Weights of a small mixture-of-experts language model, trained from scratch on English Wikipedia.
Size: width 256, vocabulary 12896.
Experts: 16 experts in each of 10 layers, 2 picks a token, a sigmoid router.
Training: a variant of Adam for the experts, 227M tokens, 3467 steps.
Below are experts of layer 3 (counted from 0) of a mixture-of-experts language model. Rows are named router (the router's row for the expert), up (a neuron's input weights, with its number) and show model dimensions 0-255. Each number is 500 + 50 x the weight over its row's rms, rounded and kept within 0 to 999. Numbers have three digits each.
After each expert's rows: "gets" lists some tokens that make up at least twice as much of what it gets as of all text. This comes from a sample of Wikipedia text that the model never trained on. Tokens count by the router's weight.

# expert 10
router:444455508508491554495458443535518450527565474459448474452478468536492520506459488544471574463524445564388501502560469502383462539546483484535546480474503504564537560592498598412411453469551438491505508522468516413437479473488582498544414524479437549496584596431488455523541540481429410479553560469455577438534531457493513591530427511520464554509524468521418622410407470440418487483405530517504591549401522450466471584557508507500447506544469511520540541498563407523511418457545443483504469525496543483435498505509556585510565450559548571416566484552533527535535475579545444430525403463462495502410546443516446547522445462503461523615485455487472365470419463492476485498517564489514497504450491526490525505398512619541601481432407460430521481525529508433437495538536449
up6:570488470596500466561499551475578471644489472480483502498460465517496377610504469484487532518422527456440582482545506529529559432513399589514528443488464489569559469486465633478467488466424461565544491436486470530521499519554540485496489534622476488577486506485459585439498497480507470477470506511548561482423481489529407652501481507466514522498510537491546580423452472481532497482478479477591345416548513410526534525585506562448511553545550542481379577447531437543472557545537494447538462435502435526438499497475533531522510590534501451473567605570549535509422398587517462420513494492516534458524430526495458468480494532490437573545564509490594427501562505502556521486413486481490419518533483534539494495552455535430472596474581499495499610538543476465493454444593514
gets: " ", " (", "1", "–", "0", "2"

# expert 12
router:479444452523599545480411489515520529511538518435589376470444515470445559445535516500508579465420545501504500548571519508464495463495513537474551484500535482569544525582503622534430502458416539523498614528521507415487533440498546604561532493505560485542458626581437400500483574507429567451513446410460498461408524567548503547456488476539511537526428460436486534410474455447402498485452625549495497561454488528488542521580553537541388562508528467497428541544539517564439443512503588529493493407544480421518516599551531538539506445507422553502487569536514578473479427553560450473485531533426542387572538428535502541544525557467439518510509462483465425493510468481500565540507549504521552457467475440540443522430544541548430481470427569525406511556559474486506415527576461
up6:432488461523530653409420504520551488546536498475503485606527513542456452447485495507492464455465577471408527472537446602523542606499402556472501476479516550578490513533511544503583534555453498484434531443467464455430536519511523580555519554522495395504432483477592525568513446539475507502425550526509442450452571494532486544438491456504520551571437506495459484512501509482439560469370524481420431384500480509533492559557514514493468537452472630529525604482417485507526498513515562584599522448529568580512431545487512598516486580564504413473509442516502474598564448571546510466506503503486564368466563441408484548555502479473465500491550496441528487480503510529493486485459511463665512543447526589573460520546436511473543626463470419498465468526482444418538483510543484
gets: " was", " is", " that", " were", " as", " are"

# expert 5
router:481484417479534545528459453493528508601463499524474445509572421512449432594486577537441546484427514556487491471518538510506519554498506511571508462452538497565476537622533557427433472534457387461481521546455520478467509437465615550615462514526494541526552511465439434544472494480485481476496519434526510366567407445465470606474417513550451496453507419514436578426368509472474507450409475524510455538428466466444495523585521591528465564513496439465478529464481429543470509447553512460504394445600493495469529547463508554501537535579527500507585434566540545502608472600493373521477482456496478448522576483481451588509465612576482487638541534494449449469595488553543554516485530521532556464541487525450517567418537566484485472436564562508508507475513479461479512409525518
up3:500484568433457541444508457551564592493518534423586552482481518446458522519463442389470568530520524504519577430517558389428495576539504469568495553511410487505490551580488514438484449460518520459542405498552443516467430442601538499472444521476451436563452477506483448461503500484475515412464483494464602591471565582513534478574511491435525474456545570532435572510547433487453522479503487543447474517502419495523546518511456540431507392471488500497675516458530482480442528464485515499642459560496577442558515534472576569454504598555533529492538531500534521417560459514468446427525442411489510573513487445533410539515552432448475589594510550445475404364489479491500540584468496507576525425486527510517536446480462477502598491414508419505515507466601451473490477499448532
gets: ".", "ing", "ed", "s", "y", "a"

# expert 0
router:511450501546446464481574432467520502531543491472523562362441583489503503535491418484532437609501540527515575541576524495424477460556504579532544458480388501562563560577502602442567471497567545528380430460476568426465446581565544545538491499483505398514520382490451550386560479487531556412510542452420460474469528565587469538552556460555500518562487576508441582473387467374429588470431536597497519508469523497512437576576467488530490432529525537517563531517575454544538497461488577452577453522455497439525601526435529554443535464531511525438546452486586470539472508534473425481500538480445499456458436522485447499548502452502414477492561477413423462503523455545529479482506513553558451501479483489569492460565475570462468517445523469402510476551562492521470477540503465
up3:555438543465562565546524535519607466453531448425511493557543515522586571421506584501530516545428428535500458518553465491560420550387540517480514434478576522557458514559572542479478506443542445510458540532504485423549430510443544522589519475539490611395502501465423494548479472411603427581553485548490506459478479531497564479389504498585599594502442424585575438453462505530549439525517475476537478472445506455443544439574505593504477506552486489530450484531435581538394531398566504625524552466434470548480516500474495494509429482411495442506410510586461466472460395542478531474381485462479496440452530448483534531551521469608539463572545521484571523528480539508518507499463483522500469542516463403408527503434523511440518511536462448427448482445494484561481550477428526
gets: "201", "200", "202", "199", " D", " T"

# expert 9
router:452515532520551516498454457493544542559492452469445516517515554579409579594438503478554518459449486584465511543518485473423550535383515521536474503525481419449533595593526538509461400532524518529448502560522559422470491476492602527584493589484533467478479458507443422457473533425524525455459426451465564468546504575459494628535480525572520451493504511529422548427396501455433523518403473534486466549491523486486468509612481551449555498524537462588395516514527468587482412425435474501462446479646548526520580480526506518547524512544521534470519507579543538479470445524506413449500444542441507437462539473508407603534405571506432546567546531522450392501466424524550550548591542508584459539539583508442574515472502536511415500422453622520488520481541501483485528451526482
up6:530432582493480597570438475449466488614540484436598502486488413462534516529571378520488436535511437476422534481553601523572481495449515506594537469464484526510538533534573532447527537478415514425521560503503494451511550424496532503532422508460524489507595561550490427488475501599438472528490573489395479397455439522505491526516564579468579505468501467463471515492518544537567499442558538479527546496512471491505533555581470580468495546538387510419568536447496401515532594577585529558498448585436484458465566482493530469408533505563487462525494583535510446498591471534470514487437533452540486582567515535457553504515519509474446515502669608501490478562529504525503449489477520483434583437508559515530465568430458542575514436488451569453467608473567502493576403510548538
gets: " |", " the", ":", ";", "'s", " The"

# expert 13
router:490427526498515504513406469527514503561491511524456409460543536471503433440513513515554582492452583509451502501504462513497402555503597616550558416469457426523566585548466574480421433454544476573501504458509512396485502510529567453529522471521621475472466517425444483490536484506453564442480564488456629472509513484537488568469583547555527554517489513464451620431456504476421544521401546561510521616535486465556409568554492586387495522525516512629399524463557539551445488406496554494485464505528461404444536580453556581466491536582442538494568535518525505503482511637611377457525503463520455496547494472489507494522447473543504568558483504395537444487462427464528542544487591488475483441441508499520484476497475526515559554426466489412567484510485464459503507513494478
up6:472536555489480564555488486575505502560477479384595445599588512452433484484482527470608569551493493568585488487493503530519500496446530543570473503389574503501537597557512502495444436532439464420543586488562520623507572532433613561608514418505562529629557543538516423546484406468547489514450417501434479365611477494474498563458519490637482501475446576620494493479446453503480517531509510490544503502426491541556505553518545526553534543467443543517509552499515559506439549474555565479436490457549521507494489572529363450467557521576617467467447606565423527484492443517549444438440508509508500447533525418557503544477524512522390448570467494471458470480437442487485510521490495507521509505492473481464564529497434527493513512440511551539470458569503534470480483519542463
gets: "\n", " |\n", ".", ".\n\n", " (", "|"

# expert 4
router:503427534525568518557444475529508531438575524492528484417565543491468533489497539461497516538495526532503572485658404472413483455476408542553494493473524421574531547543475518494501424410488463582495432586447447482450499572493647478566543438496473478507527476506551480468466544438519445404449509411435526457522544559405443558481573467524552534472443529519510535412402402452449595476495511486568453522518475506480557560554454548444485432504529535555597508505567432494446422449535520518508477461563505455491537551397535520462521570520511481467539445558485539463529468574545442442451486480421453464509504501527456543509442541476517596535531507499486319419454432534528477580571607589522428477537541497458525503558480572456557456460473509555537468541556534427485517516522411
up6:535546522513504513458460466523491543467497504614486458489499505446442491473476480540477451387578501433524528542428556483446412477558535595431557460471464609556533528493500517542591461434592529507503519523533494452464457608479492501525504526482440460475516486473503556492574521518558503418469513498441551602444459472593546510497503572550616519440353511549480601470522483540359484459498505655510544499337459527499428474510479466460497530489521463498508501565562455540474521431480561505562564523353510504480465638484477491496455440457517536483558494498567490422462455540535501484508484457430545503462469514481470455436485463460542543505486548481569506400439493544519515531480509561505549590519500544532470401492561643456471501579577431488473519555486509492501424408422506
gets: " and", "-", " the", " to", " a", " |"

# expert 7
router:487438434463492563442458468545428487539468420492463495457480529460469429468495498497556540544507489527469551511549454511531546533493488530485504466449517470560523566630551527475520431483573454470416526502488467418572502580464593480555533470579456564424509515480500506473494474490479444452447580437464481443464456566470500553537527551532569501501478532493406519387379446416423499447528463540549615512400475503592534547551458494495505436580532551584517494480595468566492507427498491414513477428435537408453505582495451542442404422474489482526465509559552514447485488484462429434532496461523501510544555488362443531470484426513488490576545549519509361441473486448519605493480570498498435476576593487502496436440504581464472532455585505576623506455549574465433470463437447
up3:507496496480512580505414495514488481483470494518414384536535591475433478437542570586555544493558442498478435365475402462454491532553442518487527467495492516519403533572573501461373478446417562511523529518474516473474504438482467532540505460510473507527527580516502543388431579469439489413427430434492509448552554377526496505484394513467534468550463462483503387508482415525533502446486533501463517551473447542573510561525580467478572583466394464470453417456573571521476467468525502508534415489569473407507471514579471513542510504478457576461530560430403490572472529532550496535555484579542388555527540560466473502553396456610409465574450531552506535409544559531535536487551525496466509456485494414534480515436443518548549445481528419524509486489509510440513511596455517
gets: ",", ")", ";", "\"", "),", " and"

# expert 8
router:505469464496512493523504386435409573562506469521469435450599574543528526566467453488478466498510526449452536533596454581432508590492551607542492480427538509410567537590497560418480468472514491526523477525454564394467449481530558517565472494480496451514597487444425477462568464439525576471482491464479472466500468426547484521476552460532503491608475441447437479390423482412540514484529518621489492571483531495530590604596513549519467460450463512524546479546607475566497455423480437517498398507497513494471563512425532486496548436546567486505533459525571527505433425471468423447498525513486395477453450525554383553560488515473471524553547563535479448556456534592589509473454564564504480527524477451545501575549561627508508501456449539483472494503621460426457447492540552
up0:504503605469377527471500511574467517525431423450477537506476492546501444544525455483479537501488444530482446505447579541533483494543423500552470528444534457520625529473534505510439475579563470585544488471539548568487493486451536507496415516414495475551543496443592523507498509429506486481486504502518621536580428483433461534476577514620483521424555525589485506450438395427528485482445583499502496518475465496478466580524498484482441491510542417481605510427508492502565507572687497421509468399517494556499510472489493645577611433549535475454471503491491517527473498497498414501467545435431465462517525518562450588537474536518528544521495505434472430500537423447460500487437535521612551535611478530418516513503472540503513465408575506541604504441620461505516519465566405
gets: " of", " for", " at", " States", " from", " United"

# expert 15
router:516561564490491496510441350554430516546447532506528483415600532513466579535494516585532547478485497517503506440567482511449469614474473548575500533543510452421514524569491601485450423455538478580537450527469500526458484542459577613542495469503494518448536527490437433439520514439553456503507446364533535484540482516450533533530580524464481444506439427459519567435417446441427486494431528484474513509423442471517508622561519521542497537487541439474566495595574487580436455479576572556433479438475560407476519498470515463486539451566575539502562531499513458511498502530566414458484459512448495510514459500580373605551443470534525514637521487509431389520511507505477540572468602532464449448486533529476524422458489625527480512398458491500504493430568501536474486520435430
up6:467516478451533443495466496415513505530528507525461575459537567556432467533461531425484473428496553591414451465570549415424467532464458519532473478456575536506530425517483555593502470509468489320486520494452539512649495372478530493628437460476555478550561520588464454420575487455466562494487555487436486541558516530455490492496558452593519531533498483461490415468515438511453591465459562544466465484530504504534555615490512520518479477513528590517480545491473589481446470441553500526470530460494472464467543566481509478441462394492461537525470461498435475537492471511441514417459537567470479491544483392528493530376452488682381466549455515512383500481469528495484510599521577484493552503450447527529532520566495548497543530482552546424542567480560517549563484475503600
gets: " in", "4", "6", "5", "7", "8"

# expert 14
router:537494483502476426506487478481458519514536505459580550549592538514432452559492635499483500579465536534498532542540499521469481459498505500568623389511503484464423546604503626457515485515504525591466471505492476404495525543504527498501472506542468464539504462451379501490502447409563468457478509468532577442479546504535472555505536492535435558508498468464466533416406423404422451530434424532496442518447492405522565448602475643508560476501532454489506548485522452609453491490527537464457462503526450453462578564473487487535461524444491552462610598547534576481471451530505401384496504512402527456551493522504437536488449571519479491585523522456422337474543434530567509453546539512469485451581547472523509533504502561432482485451576549408469497426548449463438463452564522
up3:535495449428454505502491411507470531527582517488532503502563462502518463493420480473472511508521551488440491474596428434379498604577489466516515527490460529465508564485418570489493441480576550430464457536423446486491550561552527501530399461594499425529419553503472531455570517470548428458505554460520555531524551456571562472493440488477491512524435598434534438502500496462442550497487496586551532507449445429519599565493598513536520413485546631466489505445568568511421360494455547488433573564519486440435506570450527484389468417551540406478508488493508470562440446467586485468536463499460521474469464454558559530463576486458419445560544530550505469544522526483443441539481545522590473540496454606484481580505526586550545565440435366546442475549504521543459471445509444
gets: ".", "%", "th", "–", " years", "000"